Below are experts of layer 7 (counted from 0) of a mixture-of-experts language model. Rows are named router (the router's row for the expert), gate (a neuron's input weights, with its number), up (a neuron's input weights, with its number) and show model dimensions 0-191. Each number is 500 + 40 x the weight over its row's rms, rounded and kept within 0 to 999. Numbers have three digits each.
Before each expert's rows: a language model's description of what the expert responds to; "mostly gets" lists some tokens that are sent to it at least half of the time. This comes from a sample of Wikipedia text that the model never trained on.

# expert 59
What it handles: Final vowel-ending pieces of foreign personal and place names in tables and lists, such as Pasqua, Radhadevi, Sandiego, plus the article a.
mostly gets: "i ", "u ", "ai ", "ra ", "ina ", "o "
router:502474496491525464449515532461521551530563466463540558521528566500499508511565485481495531522475483470551535433549523514476553471525461534470550528505493497515503515501529486450466503468560560501398545463546498557537485469456458512581548540490553532398514525548517517517466513496490424451548566529531507489551450539512506454590523534501484498533508486508518454537480465462525474513502562476488504495498542443475536473524467458510495642475495504454613514656566474523515537461474469473505508503481391488490467530489498483492471486524459524597543484501510458515446518517498590486
gate2:442547467485521546485462524492392497531606506519486471466500469524548502546482475405493467523472513506479396541468504509531508541495518472413508495496510524527548497491504530549569606475475528495504495426564455503469419509552522545549514558497439456476528551508536435497509449515472543479548523452479500449447565492485527486539453476426445601439520475574479460483525487462535470444483522528501526517484557487504470436485544552482434535514391502540462523558520472456564519522529553465569534486528527482484483490558472414510474530458554452502480480510481543507479508504499513459
up2:423477555502506475530517459517513451527434555597458457462594461548513495482541483465525472460474520491475445523432564491581496460502423489468533444522520465492538546503495486537500470504477448469471521566520575477576504438528485491543542446501477462492516509463546522516463466501541530505518529503481534530480507440514474411510512585532463489565506540500538481546469486506480487577500433558472478561488520444459509530463459575468532579561520451476473543514533485456461501582608544476552497525440540484541574515512427517513547471497505562494478540501519503525481545506391522517
gate3:518426442499431498483548527495496469498555487492550472542571439518543459465501503607525528478534509441477443493490488507525486509448460446504458547484505476521555507608574465519489550501515447527412523498424446487481453514499510469430517472550459495467494560442504467463463521504524513506531519476454530529520516450409489412473542534530523468455583581481469472435524493503511504556512531541548481552487527512523438498449551549484507520518554474510480503497539559492557538484471560514489468473497448508485480551468467440432481491497601528582493546486387538527480544485503441534
up3:458538437526515476547496511533498577487513526542502443482491504498575515477519445587568570489509445434504418422503549549456535427513456463459486557527546457481470439470516501525448530466518540508548562550561529588490451472529482515442522479571495412532455537452480494495532557491479463466524499406484499509513481468445513492585481475578398498444494542507514468492503506484511479480506411475479506449473524491489562560495567504477451469505506472520448498489559481481517453421579469484469472522483440563508521501474495484438441476493458525547523542495469545528535457542526519533
gate4:523518475529541462528519529471561527495452485482493487478465459526428454481450464440437448506485508540497568548571493455519514492470451519533454457548548490585510411504505495467473493526583497536491489482478540429575590460494463517468467549573505509497545553492478573416505451501548470492462482562592507457476513462458532555531519532528584473492511449527536534510477454506501499437497531464482425487444496497574572482541505444470562516469501578495480523546455544463547555482504489468565527432542447497504494550550542445482468499501495550489453556527579499450508569496535492473
up4:482488511472588456528493495541481504515515487474518505560433516481605463564489444422491455499555584506517576548519494491474535468491515559529482518470513531450533452523581492475504557495487502515555484474499482449554555503469550499502516513526544461435484508547507495469474461462441498487542510509526498515474480458551532569552521551551524490556596480492514535555553499476458504540449556460557511498463477494473448477439429518521496507498538513473553562484440511474440465483539529505559515548496506530504411514461466343534435535522574533546475465508408515509574554516477516501
gate5:500505487521596483522459473448528512489456526514435481567463503486531499478487474512449528474562488458473496493501405546528489541511477421527417491548468483561489439475559457587498447522470480499465449524489477472443522509406441516433437530417463447523542554429484503495467500518575505551510539513459468469500466588428558492554492482440472515507558505462512498437471511439497487547502497486504481580445505506485539548552489479517478465500531479564475501557471476489505578495504460581506602511511548449465561494537530513451562475477444557492468503504488549467464440557462494474
up5:505479523543508449504469520451440557543449489467524476466531501475506479448473548545499540552602545568534443580550565449492601443515424460474467473514506480480537475529507526478485549476495447496481490457457414539492478482537498461474467403483543481500444506542528531552475501536499507532474488534491494600447513508447430517521506436474489498490534493479515458531538568523508489467502510495461519526587531412566473540433510555447542549498555476496525492530518499467526411482511629459541385496497486483510492485485458502501481527534503475530482511526513495501488432470587539533
gate6:487482524510420503441556498497551514466516467460474443489557488532565434472477451509536557475523445457475447487484573483533529541483431443481509506457676477471566476482523465492480505530552506451517524504497447562503494479476473493526524452448477457513480446485441496453541416510498509495475449513468560508469502471567499478486421515518446459536531490518563436480463560525442533538474445420528536452497538532457450420518521503516489485567472512483566500475542504582506513448495490530516555498560515473525430540448440484523493507466487489482520524584493401511481486545453485511
up6:452590532502550489560577535454450522498489566502515548488535454482453489503454568485479470524486536562453504461485431539577495468420545522451498525525532501504513598491459459537480476462530483500503529545464519496525432545494462518551507556447543552517535463556505485520533554516551468450409435404456557493515533509517466501474552540495530536495476477517516555510538501473560562483502442520459451482461466425525517544451493448453523519544545428520432414532503480556508509495542489465481463505457495471539457467484502381518561411507419506518554484498529498529512505484525491514

# expert 57
What it handles: Direction words and regional adjectives in place names and tables, such as South, West, North, European, with some country-name stems.
mostly gets: "South ", "European ", "ats ", "Croati", "Ottom", "Lin"
router:449457457545529466472542529457540547448522454467540542539542507544528552455538454524462542516536452457464556465535546545543546462533546453504535465542458540529546548462447465454459547464542540458466461454548470548540523535464453545545540529530538541463537481541543455539459537456464463480540540546538542531547463529526537460544547548542538531555536459459452465443452463451455533446545546530451469536535548460460539449450468451467450543460460458464542539532536545550541461529460459539454559488534463533550540536538545464543462461542463536530500460532458486511460543461456510453
gate0:545434413542520524475518458480563505539506446490513510501453516482514472483500465446541423455584494484503525517517436493509514512450465469563476471524496534510577514560543448498449512495534530510483541585558412531507477410428438471462467501497518494528497537449456453484459548495513623515558467523492461505421475484482455534560433577523438515498556507491547498509488523466489468510512476451541478507504516479521471435576447514471517452444507510488536464560511539526532479588521445517566515494515557552496489526520545506471513451450491543567520439483502431498500604539493547458
up0:483548575507457495442562525530500420426583489516454467493447472497480518542444470507521444488573546510503444526493520489516543515504562451503496593450533434511480460463452514513466545454531485546537490506582522573473500508525576533552515439454507492530516548517490503519450469453451504450546553471531548516459477497588458416446519491517529500523476520500495539482473515584460412509477506470460515555510559502484491539487514475516529454495486457510523478489479516462588566582490490482513441418536459487525512449445467442469540542497561555472466518558476520483421470483573530441
gate1:421525535482522569538492461494502488434511469462526496491474476546476606463533503507516410477489477444539498513565565583479532452543507488505503489448482488381573536476507416465486548526533519523433465490540491509544435488579533530536504519484520520516492497481504446489553581505490474535605495489524513490505571439458441462531401475495565492506499484452515477551572507479522477518538506463557494557471459501475513523435533519547540487489605510406476477495489504424555496484485528490477492448535524500481484517444524543519494482528551463538513486523515445536580476486590511466
up1:479560477455438471446498487573515519579558461508455495503459452591503530517460490579488454489508557469504453543545554515455445501432485530495492524517440472465492492456488541503550469579516530534465475476538530506506538446553524512494472494527560436471541482546473475546458475485508466451465502496524481379518482565447520511436498442521533475501473503404484471474545474553514428485492492503418438456502508523472498451431541535469511498469490489464541562484516495460473409414482587598483501429491537507547472572505506498491513533509556490413455503490474450458564491489499490464
gate2:462452501504494539385507495521484492545542403434396541506473516509428458459549527472498519545555452461526539523445494424515439532450549488492563519476507486500501493515548538510447499504495519444453513474496610511517524472517532524507524480458568509501534502514449480523479540492519497428549446493437556471594449537548477517530546492512556511490554545534484571456478456464456514528565544511550561514511440392470436540432467509561494469485451524469492530500512498517529502532500514451499547483440500544501460578448475518526432461503511512505506545486526537463566516488562454431
up2:547455523491436540529546498496469526485462473506448514549452478555500442482541448457562488546470437509459557467500426568458458535460504569492520511489540511451563513518509510510462448490514512481607579488512492498508501505536456445530443458549541564492531497505528544509597467471524477390538490564461481439534408449547502491507513426520507528487496438518444487515548496495551537543455510565527512504519471497530510436496513542542564499480465485545533493561585492484502530491579512491465536475460386527486541462455529425541491533494444457424507476554527569487496529515489480479
gate3:449459513507460552409519476470564513507530457564442450543491548382487535469559532515469474413510516502601485461489467483561555493547493555552503473515470506492565542491440455489477529476538416483471449441535498471442485517554464529478483465498511475488542541481510526479493510439488474490469549441458584495641500483488448546534493575520553450474382490489528451505511542527477466436452557488519497443457475475494465557475501504469507521551461493476474510522553488546533485500475445493470503484473476522503526516491444454463499484501463518447481436504461409549547516466494493545
up3:455503475444445517461547447465500483452472493482439546543491561531516464526490474497510487481520477540537513527535486562497478496553505460490460510489520455449540512572541526532509486499489562581494560530470474491499486516494519515472453530582548485479414524540498453534455475511397529437500488534450481420516572507503456501488484482523474553552553487531458523494445543427528428457594490552475483479584499459412509515526450564485486490494474504508468503540470424505513603484502479461456524511494510513481477597451462529454562464562436476407534491552442518506426555468488511429
gate4:463461539510546539547482506528467536521465570491503560461483495457480531472493461495465523507431436487529500486539535464482506515578494525511527475479502499526479489512497483504433458606485497540543459419528470511482521542559488521582512540356567500488508506512477517533474556438505489531452500437512475470508544588470483467534539487506506514464535502575529508538515425563492531520489563504460448493524560481547526444511503502438490444487514567477471481558524494536616505467540573478540518495497512625500502557491468422487441438528512527512494516525516477571390555511487540499
up4:488548516491391442450481476542542521547429531511544502528577491547405503571482477457508375509440507482551501594563515454504435507438485437495473497514489508474516550498522507489440475506510499500529436509539465566523524443502515504470473555512500508519437466525449471486525510536457455476462506494549557519494477437458423517545488481494479541562522547561480482442479609438527496522445519501495472469523493446553459528539482549508511562392541483477517500386458517446501498524501469498595477492461487588527461512550536508530527449483487495490481483532531489480494520521487528461

# expert 28
What it handles: Sentence-final periods and the periods after middle initials in names like Franklin D. Roosevelt, plus common first names like John, William.
mostly gets: ". ", "). ", "John ", "\". ", ".\" ", "William "
router:516517516502495442509594453485549543503575496468557491605485570522492571482540534441553553580499439493441483443522496506486569399555516483516584559504492486514512478456536513449436457518543602505472502467540497557544565456482460519627557514510563530490508486530511552515472505475434427496558522535526551473524477492484487496588539522470525457491515403495532495514484505469471489456542537463499488530573522460518568529539499463518527565497511513435535523546503511522528453468469498462437559496507473528519485519488511533490505473528479534509484457497447497493482567533470537435
gate1:517484456444456488509512561481582512536465549540489464477436456478507489475486562601434498531504512480546428492515442530542530477487440474488558463519601518488480447487491471501532513444580519527488466407548452490487519543543434492481535510563441534506498459540460540429466479564495499455545474555527450457481503399530526467519542513508501453499534524438545493458484527536474490544469563503565492475540514538473501403487573405502457486536543521529531484514487484440494530479534541489469465526500591461525468525518461505494448475499489547521581519525482591473418488452484500456
up1:520523429458485524470486467492517447472465433499520596532484643477506447468533500478534501468518504491572535485535547459471507540549516545542503477534453492491503519463558489497430485484495518493507549579443449521450519537480433463457429528541563474526519536432482497495569542456540423513494472453479496516642531443505526482476533465505487516500503430506464433498550530514544466450491488459570501509498547532541527542526535543479521476492524547473574494483449474533578479476479481453480490529480462562447522577524501521473558540486503510483417508564529434465508545566457453526
gate2:484523517504557467516503481504522530509500482556553516491511509489528545470519476546481471425531529500513504510538534489494495545537450464523548521432538449460468472546510529513459566501414509462460500516377458529494506518530506461478576501495489529480483523539521515502503506440484532499662511527547500467491536545494526484562484536473567520522565471554565516611532496553568556456591598489511545500462589434564493495469455464467598492462507482484522506481521540476531474517496459437530555554409499488460509455497462467449528497449497558501511539504479561499535542477495534442
up2:559540557524471461505499419530486455420469456517537552476510498512508517464461489524508516452579429463510508505514416544512464521556540531473552536532562553462513532480488452510434474510489528590544490496515507534513520476531546488483461529500509479496494548523530543445548485504465521487441500516558574546493472407504517612500499527444442538559513491555536437563455539538506502492515454520509577472476479429532557481431498493485513488505497443541446474463481563526519523436451509469578469494536445501472444556486518428500489448557465552528537469544476547495562510561463558595
gate3:524519522546521464539501523540513462516508443511420487542501475517543539483496503575535509518462477487377478459494538527497443545523448447536510472434442508566507480547542487424551503545464516452560505520558539498606497491557495549497574494499534523492562561494498519488571510506511459472527526541518501477478514410524512516484527499529482464484567460521508483474557427459532452526462562469513447504464533506440443436490486489546453430529475476504464528497557403479512433506453521594441455554528505488528467518454530387426536538451505504514519506515589497494462524493556484481
up3:421517479512436518459523415433497441578561502541487585464522512464555489512421474476529524532520487449478457554531465505562512462487463520550454445537455468524488466428544537530494543560428519494498620469508494497429499526469409446480467506502466490576466524498471482491501530475499627528548490498483481470543500496464515435513503468490568432471529435468471548517428540572481543525538472453491549580513496444576521540444557530527533510540472482488496493520518492466516534479548527576488525530458475516496524495473498450534516516488480483450468524552477472494522517546527565433
gate4:566522531576513463483474485479443552478422465446563462451503473489484493537580563499553489456469506551527465468584514495507456450482530584553537485522453561565414479493518526503526437425514465477439455488455499544518486463480575551490543603527509476538528510517467409517476527526525532532586505476486553555468509552484492500480498476519485544441434455520504496494541527555485497437524515461478510509473439506578502519478443499439525504473554439484475478493522519492508514520505596526446476539522497483536589568558428464529552496440511485543528548474460570504472522462473506503
up4:532512532436583509474458456545526509499508544484487505510438479537432512498464481433525549496520475496482471485524556445506532427562492475555540540509534514524579608508507440501517575420521515501557520526522531494462480490530472424513509491565486526485530506533497499541503554477498475549501440496432522582465457471501516526477514506511483480476506546569553576546477442450549433490459478489585511532469499498514505530498547510502433579461484479514534573456535456490423489489538445567466516514446512542504423485491499574530372471461433501482568497502493486487457464565496527420
gate5:454498555471427496536471487441514493537517556471472439523536511550465520506605560492529474457554504510519415505466495497498520533424446527465538496576421493499506489516464506460555515525505514511476523419478456517433470508455552491522495507520522489530498586492444519559480514516396547493508547492498487552565507472516425488394503471585517507422494554456517545491499506492538564517523501531505416495468514497566491486558485457530483505409500509528489586521429474488470523517522525513573467534512529502532516526461507524483520457547539558517481459499469538603486606476476473424
up5:482451510509470511509514466488542498499511484528464514446514466473511496565446469453523561475466497533491529506480487489440506547482560454584516536446525513448490504584529526515458411543507562492491470453507494445502530510518423459526593418535462497466508496534489522454555518499531499561566473401539499463489519533563571555493500500480535443530474530523473540493514449556552576424512532582475532535552515529495448472508479490434512531432526470518527455586548490487518382491449552486491528501533457502489403437596563484500514544544471538471510467492493555465444486495488522550

# expert 5
What it handles: Line breaks and paragraph breaks, plus list dashes and colons after field labels in infoboxes, taxonomy boxes, tables and filmographies, e.g. Kingdom: , Born.
mostly gets: "\n\n", "\n", "Coordinates", "|---|---|---|---", "Binomial ", "\n  "
router:489477471485550486464462494497525552510576436519554493547480525514504512477628441563483605568510474486383492454533473494551535480589503406488504461509445490492543486505459484516463542460523483494486408465484474587514538551520498523502549478499518514518488417520487522505365537421477487466522598494543478527488491546471522485513494577517517553489552441481494499511504468496481509520525534516510494500560521505509498508508496519467519530503510472498514512497513508491568440546510456508458589509566499610551530526504548480476476481538455551500456465592434500513528505463503473438
gate3:499540489512518512539472451506515484433504465535542508541513484549451456522433461477513469512517532483545525445499460455419523474552527494474595523521502435490502559486446454543517493516451461489461517445432474469517475439464483463543541501530484581491603499489553506505436466478512532468454449459513576552490546570484514490513497513434521469471514439516555523558526466492470565502547569535525517461504518510531582491500486423455451555526515582527430484547504463481447489492477503431501462447413512450442461528508458501480446400494516553434443562466563540441517503490443504475
up3:531506577479449541548470527510508475541529476472504473547469523504497660476544466443519527493534561541527579522463529456553471480545436492539495531479507454481530522538451477462462555496527529478482471486514545410461532521581427540523482478467479470487417497518510492451518470487511508515578513541512470480509508458467501513515442476596532511555511543469523470537432508467530491432477458515513524511558485436454501434556485445478530440499486540456448512481594571489458532473557526483518498519510481523526531517478528514444559519449512478509526544413413453552468512458500568582
gate4:526553561519498467444512501496542492564552568543511512490508504486514510520491566543446458496412528535465480526538518591473607528483509501495445485525449496475529520560516540499481561474481436461529469489472565460497476509454549558532461539515543413404459504577484519484500452456433437511540418456551520466534519489476571516484488508433513487545496405495427463540512473457467490502500477474577506452508447512524489531464523513502569466511426477509485499510529516510493494565541548545482480505533489487494588463477526501472415470535452578432443478449508579499484569540475515509
up4:479490495560496585485486456459508478542507519505502513441534529435583469437509504497466489471467460489470443519478491568566519492530483473494518488543511431487452582497478555508491525490459505503447507467493524469490512518484545542550456499500478607482499518490501487553470518491463453468540427519465518481448501486455549454516474508435459515523517468519528594483455464492502474531548433408490575479514430473544353565485473489502503503519466435472455523540527556494520580516462543523529525476500540504422585423443462530576481497406521506526442525485522468491603503489513536511
gate5:524381605503587497561505536537513482460500601420601481523456560461463510591462459537509462492485497494513464454544496476514516537520527523490502474536480532473541478538437506478510417564459460429415504528567499441511489536536491560480530460544521499561494571523499516470498518494493436480537577472515487464474474579479463499479439444512520488574520524474477514576462432506526446499423552483540544487487438469503520498452478482426525562504509445506494509452543501547562509493491504503479490516508531529566428498516442465490452493506521550502534545500473483515447469512547468521
up5:520397502446546516481556486521524490534480369479547498501444497558501493548504525370520442462478500553495489482540460442464456480428583529524441462525543464473439532524559513475547461475549530456473539552476541483535531485507539433512537538489447521475497495496473537538516500540533503509530537529539525430462467507546506569443508544509442567490471516451425547457534415511549539487472548446496442481515514439531531531479522531552574471485438502471530551573535513504486531529482469524487525435483436451543490532497502444460492466470476465455484569496479455576515488480452487515
gate6:473536553520529563463471486463481504529478476556536539510546505510502458576511540507478438505596500493504500464533469498515544551493439474583526570503487499507543467535559468508489536469476453491445557517491534505562442454501496494500543503518551492509499477449488470569545552445454550505527516482514448602410497496502491580566501558564517445548555491541508555539468453410505514486532471446452560530556450447515504473469549454466465532513436491504472490500508548480505527552493506511479486473539455520489469566389485503427539489458500549449575451465556527501595478494495408504
up6:512534498514517461484460461491450495509527507441486561497518567500480503421478587532483472520502627501521519502517491485494443535541536476460595492541528452550527505473429543512514481598560557501504480495536528512519482522451514498473523559549522557489432511557543506449477505413428427513482542429560533482483453456542509467515457510429563457447567454532509478504430550492513493497513495468529504504529588542516477531476545509538563419477590547500487489553435474498512531479498426530502528541458488479504525530535514510477458534417437543445525475503435536495551500497566540468
gate7:578496500504500464480433524491465500493466425536508533504534534531504503407495487539402485502459443434440448562496467499428425504550549533439556542435481501557518493493530456538521498451447499504532566424488479491481494519513456546481541476494479563503499537518544544519469478486494501444484457478493482509414558541525538495532496530519417481431570498519513479537532451549546456465513563479542544585501470505499443479476518524473488539479552551457494462514506480518531460467460576537438411498518478580506562571503539546482477443489521530509447493602503447552488474452558553493
up7:506508487471462517565505487577501495443561581463478512464521406443482491413489487483522522520446541491467510442643481469543507533483617489509522436491474564526502451531451555482520534476507453484547484468462452541428528462507506509452525523507514416553518455472461472498535492542512539501530472525530574482544531517516498496444488500410556431562530483432485458542503457498505515527453544527498581542530482479519520513538484500538559516492479516447586541484482516433510490516463488489517485479539499533463505547476463534450533456530490575490473533549522520482478564417493438589

# expert 52
What it handles: Geographic and national names like York, London, Egypt, Iraq, United and compass directions like north, in route or biography text.
mostly gets: "York", "Women", "Wall", "Mon", "Lu", "Egyp"
router:449454454546532462464535532455539541453518457462539544533543508543534549451538453526456545516541460459466549461532541543539552458526543456495536463544455540532543539454457461452460554468535547446455464459543472546544526535461456542554534527522536534466532477548539453543453541458462458478542540544541543540542460536522532465540545549536535527545537459455451465440459459456452520449549543536448466540539551456458543454451467460468461538456453459464542541533533544550542468533464464541458548492542463534545538537543540458546459469542454549533503466545452480513462543465453508456
gate1:522453481496500474511550513519520475511546443448455417477525480497523498519530539535462386437496485512412528455560493505531455431549473539561568532588513516520439480490508553478423529410489547484485531414571506481587531491548580551441511495481538486447503496558425489527498529547485478561428480486538455496469515532412516478522472456535457540463530472506479507540531522456478578515508508552482464445475539460502478493510467545477528507511455485555461504534459521495576518486496525424472481400522482456514510471456540517547560484477521466500524458540466567526524425512511531532
up1:487462524534434476550493516499537553498548528504510493458578533492497523524511439435564423431498528464452503512476495501509405500515475444401405511420448481491534415489503509480496470510482472511488527526499477462511554560514507510481561470486504490542537511498510532449518446570399537500478527494553492521467504531588500490475471580547492523487516486531560470547534493403552533491484500464527444402479552505432470488496457522502500520553428490559532546546488472475507497513451490473476563379545508479489563509483504460518514427541537531529531466550528407561517504525538484510
gate2:510556488553471463459489605487393460480435486560474494526427564468477552434522496476530565479469468515514539524527509548495492503494556578527494486504476458533554516467548557508533553574493487492451469468578456457547483474533472526507496471428506530493513543509481510558459520494493518480468477576507514564527473544484482571596537544481474477504497514489471535530519487512551530505503484500506502528463528559444504470564511524440501454529452451489572520517489494490534482417487431576582529558514522484507550485463517473475475504489490568426515476453551485552502357466513523413
up2:577529510549523448595447486472443466485506486474482535451434516472427491500510531455468500513522521433525495536563473482503514492576446484509516516487513580499559526518495452486546510488507540479460520552468511490498396437549534535474516482486529508440493494527434506477499580494432473494518500529541485457543472496458420473483511525489478513490449546460504506459487450563541515561515521549576552483543560536507488484498472545462439605530602543586492604470485521491474517513510472507401526471544460455508518577500498528486477453565513525452538516404493475479420517520483543516
gate3:522532507566626439555433500511471531502491480429598512414518485517475478487478522490481376517515499538464488495509506536521460595490465461480537518498461526449500492499437522509474488561514541464542471528457472526508550502421474494516476485489524539481500516479542518521519428493462457503488525491584401507560584568464484551531497529483500518591470467442507438500456473500504539472490487466530533523477553463483425506515489535598526431497464455516519551524506530522572480534466458478453571515406453471522477532429500488493543483531428525471461520493528498521489491454523545564
up3:490552511544474444525545473485521521516467489515507492532535477484424487559462539430500526455484457546538537514523513518547472558538468492454529579541504494569495544485570497554490540507506473444525433485475486487529494521480570561472558476434516470482539453488524523502511474514492430538445480465484484473504464414530559429472452460566430446524576453451494549523494532532489534524468468547514474592519513575503502544522473467452419482530528556486518514465559559540533507487508495518554491527522441495526490506470539427541563555470541535515448576553570490630478442477520494428
gate4:487481477505482494449492455517514532483492501496464497434518467425457556466527509509475578413565428553568563539472496491552560494523519494520450500583510485547422470489518513491418456489504531454549510556471515505520569459543478506532553511489557490466547466432476523531545506483555533504589656457483563488485533495498508532583523522581504474496485492461484465532542513508550539536522513500469398528485541508537516492478512537515448493511500492546441427461476520576481508508545436517473534505513490507488432520557469497504546510571505487497543478492450561505488595455550527563
up4:468528444518424492399527568523462501454549466503479498618448482460488503520468470519536536479462462491498546505504535520406497541493519499437534510547473508492502489538538493562434454474518436607598541494566513502501511461447518441489511560434427476480515491464505510523404552549531500549522437569431552548504532500530518457512466527532501571472506416548449498496458524457433529501517494520537562467470447491465435434542579520536495465475529493486488481494466500542468531445504424502530464438491518533502481520490575574520510487510500512537474482458441530515492501519514498451
gate5:482490473485503494533516467466512566470472391548464453502510475434408518537474463457589468479533527494523542591432558480461469446543535506459473481500407456511468523444487473456461509523479488513440496508505520506495416549517549482538396522497535496568411486527467430479538497503481511449526526489468491494505439435419515492502478558559466581490451523548519481495498470532508480487501498498481507490528496508523515447503536478448472482495424457529578493591514529486576542466494461397485522547493458583464551535512538466573488530545574524518483498471550530491479554489488538471
up5:524501501518426507497552474480496460445486487515437506508568535526484521473500503483512532436496522510549510393505576533517532550523491436539533441449457498532501455504508529428505522457528449572477503546513518487482562498454540458490521497438571544538511549461479499530517458488422530413497494440457479479489557453506447562403429517589479465505511590454481550515562513499490483470564513440559516480552565496501578496481477509518478475554483514456498480448439543500572458470453507477445506450539525480485489520500573525491455507448557460557475403544510425508487527558462517525

# expert 1
What it handles: Pipe separators between table cells, plus semicolons and colons dividing items in lists of results, credits or statistics.
mostly gets: "| ", "—; ", "; ", "); ", "%; ", "): "
router:477501508493467512510569508501471621444497484494504491569568504494517495504516472510504533494506451442488483485499577520609537469477478442507569433589482546523521510454464506500491625485490545464504445466559459511492573525469515523507575556511522505473518405518500532489491547469508475526501510534517503497524539495492499470518520559498524530537478470479469466481453424482468466448567489469439434537540473508538477454498418463469460476502509405506589494466494477535573531465491482531523509534574470513657507510498563392496520448541483515475541493504504504472513520527490544480
gate3:580563444469567482494481546414464578498448517466483488533567512479523469446518457538547480508457507415579495414458487528525486524466535532454565471545517455452530593518447515496482473500517476459474459530552528477518549461514583523558545589482498509476484444453546451542471509516478479500525494469545516478507575544505533534472445487468520486480476474481457441511465515453548481474463449530505443511511531601488463506463490578456596426515454510551472488483507416568525496559485512495485483536399480486524504551510530500470425493501463527485449511497460507516434503542475483542
up3:462508513513530451442442538544485478475580477427481491528519523513507468557603459540505535461522527504450559539463512503496536496568472548537475521510578464504417556468469511475490572431518463489544495453492478542483460488464466423438454456484547453516549523539563562445474496581453530493522496509468433517559470524440498520505546507410499541473416526490482526505464519502417473562481471543506503606508496412504525501515505455554516485507559500518534435499482544487512521530497488456522527544501514429473469483477516433566561474463489511529435531534526388473494466489486452532
gate4:459516499453460430487528480483535487560521400545553579574526480492464450463509556511543484526522472486586434535510442528463487534496536414426480461509506496523506512460533582522501460561569534471480542487521510503508462498533446533468542470512468451425563544456467488508483566470461493505426511416479458446505480508468496470552473529486551573466481448493534507517367510505515481504530480499555536521502520571511471454519420562474492504485486472441528452473483478529427482421571490423525570435572478498486537525532500466458487475520525561494474489494513495458525515519558464514
up4:476508495503574434518507469456564482516437537546504496553508477498461504608458541519527541492495501494445476566414522458538481540536443524487428519448549528537461438485538499468531459526548534478562562429511507494585485465487494490531564485511527508521542491431554498487563512457463461510548529539444498379459483488407477444504456456479478528549519552520538476500463481534516483515590511489521531482410459500562494453434501520554483516527503508496478523406456500483492511570477515517454469526547501521471503478568471519513489475522534429455521469467457490508438500513371534517
gate5:533542490522426480560532449487545493523504557511477481464582523500473474575560451497480548530467434515465517522541427508414553441510498456538441516432498515489529496474467484460511541445522465489595489505516492527425492510493520474513505545540537518541463496480555530450529482478486454483486501498551481540446476472541474524500444543432535530497529545530486536451552497504462509487591542571517539518507446439523464477491565537471469516484513399549550527482461479420475478482519479503450467484506544468544434440488452495562476511555461509492413461475474522425550641493451553510
up5:524506543576490484526473503507455517428506491464467574496526478487600507491459515526473544516510509529457519503574453474526484540424557476490509537523553535448483435476533509563500509486488521431477512451452489447543539430519505429502536556521495503568529513509477464537508482517478537465562521517499473545561497521503559513512507548513465430464516481485469549440510427455455459518445449538430543494510499507522582503479467553526546464414526524455437517490490504507589530523559433490466571477489482540566434448600470488478511530388534441472495506484512479567476599536530527497
gate6:494560453487436560557546532497507553495542512537510465509497468485481416448492498588517459429456497469465537529501498547486466492472546474432562523489532598495531438517569504468507567499532465463451419453483488537527537534519517538573515442473506472570551436444449466482430514469544494499485530492492509517422422460461516495497429485478509440528469474519528535435557482436565522549576475483539523562524547560431576469544477547535519491533425506514494560507499468546466507425551502535472514486558471532509523494492520540490495435460459548487493499459530522540544477486539424499
up6:491504456497532431512520458548451509512505440591477481474507499531469518451476539502521500455445497515495503593505515597448435520462543510492515508516503542500520505495559535434482535537561456416424424464419495513540527534491494563517488416540449499547489481390517521465473439532437540533463547469483602470469472477516494510591461445498534504503423527536493468494489460487516532520529444461564523464501563595494550502508483449475465492512475517493547512544507447444431440516507576470554489474537559520471507515484556545475531524492486539509496470558492448473472459470468443554
gate7:533458445474552436493477505511508437476492492576501526468469509529436571519554511480478549511589564537402518485524529477542533459568459536494574496516495517490492486458524489441455471483467534533509497525532507570491486482471457408536486506458511485518492479537520509484491521516532507489451529486526433525499541544484544499510501446531509421431481473476542526542471486481509520528547477518542493465484554546541490517447478490489517421546477577458530477581497369483518517471413465525561511530477404509438442506518411527492486608454475544598486564467520529510520488526456548540
up7:481600514440432562488448465469530554492542555472507494591548441483602504496506485532499455488494485536519483439493449524491522506547531501459450536548492585490545467528416574523531524441525513480423505507488535572521485430601540574519477440488470454453438414457500533522485515440488490445498533448493484512483518565499491534446452505468551529572491525557529504481526463444504513426460500500509542480514499513489489517495503495520464484517453508486495490477493486560507428472516455545491490535513557533469589548483468578469456506497437556470452525450467503499486455471407446528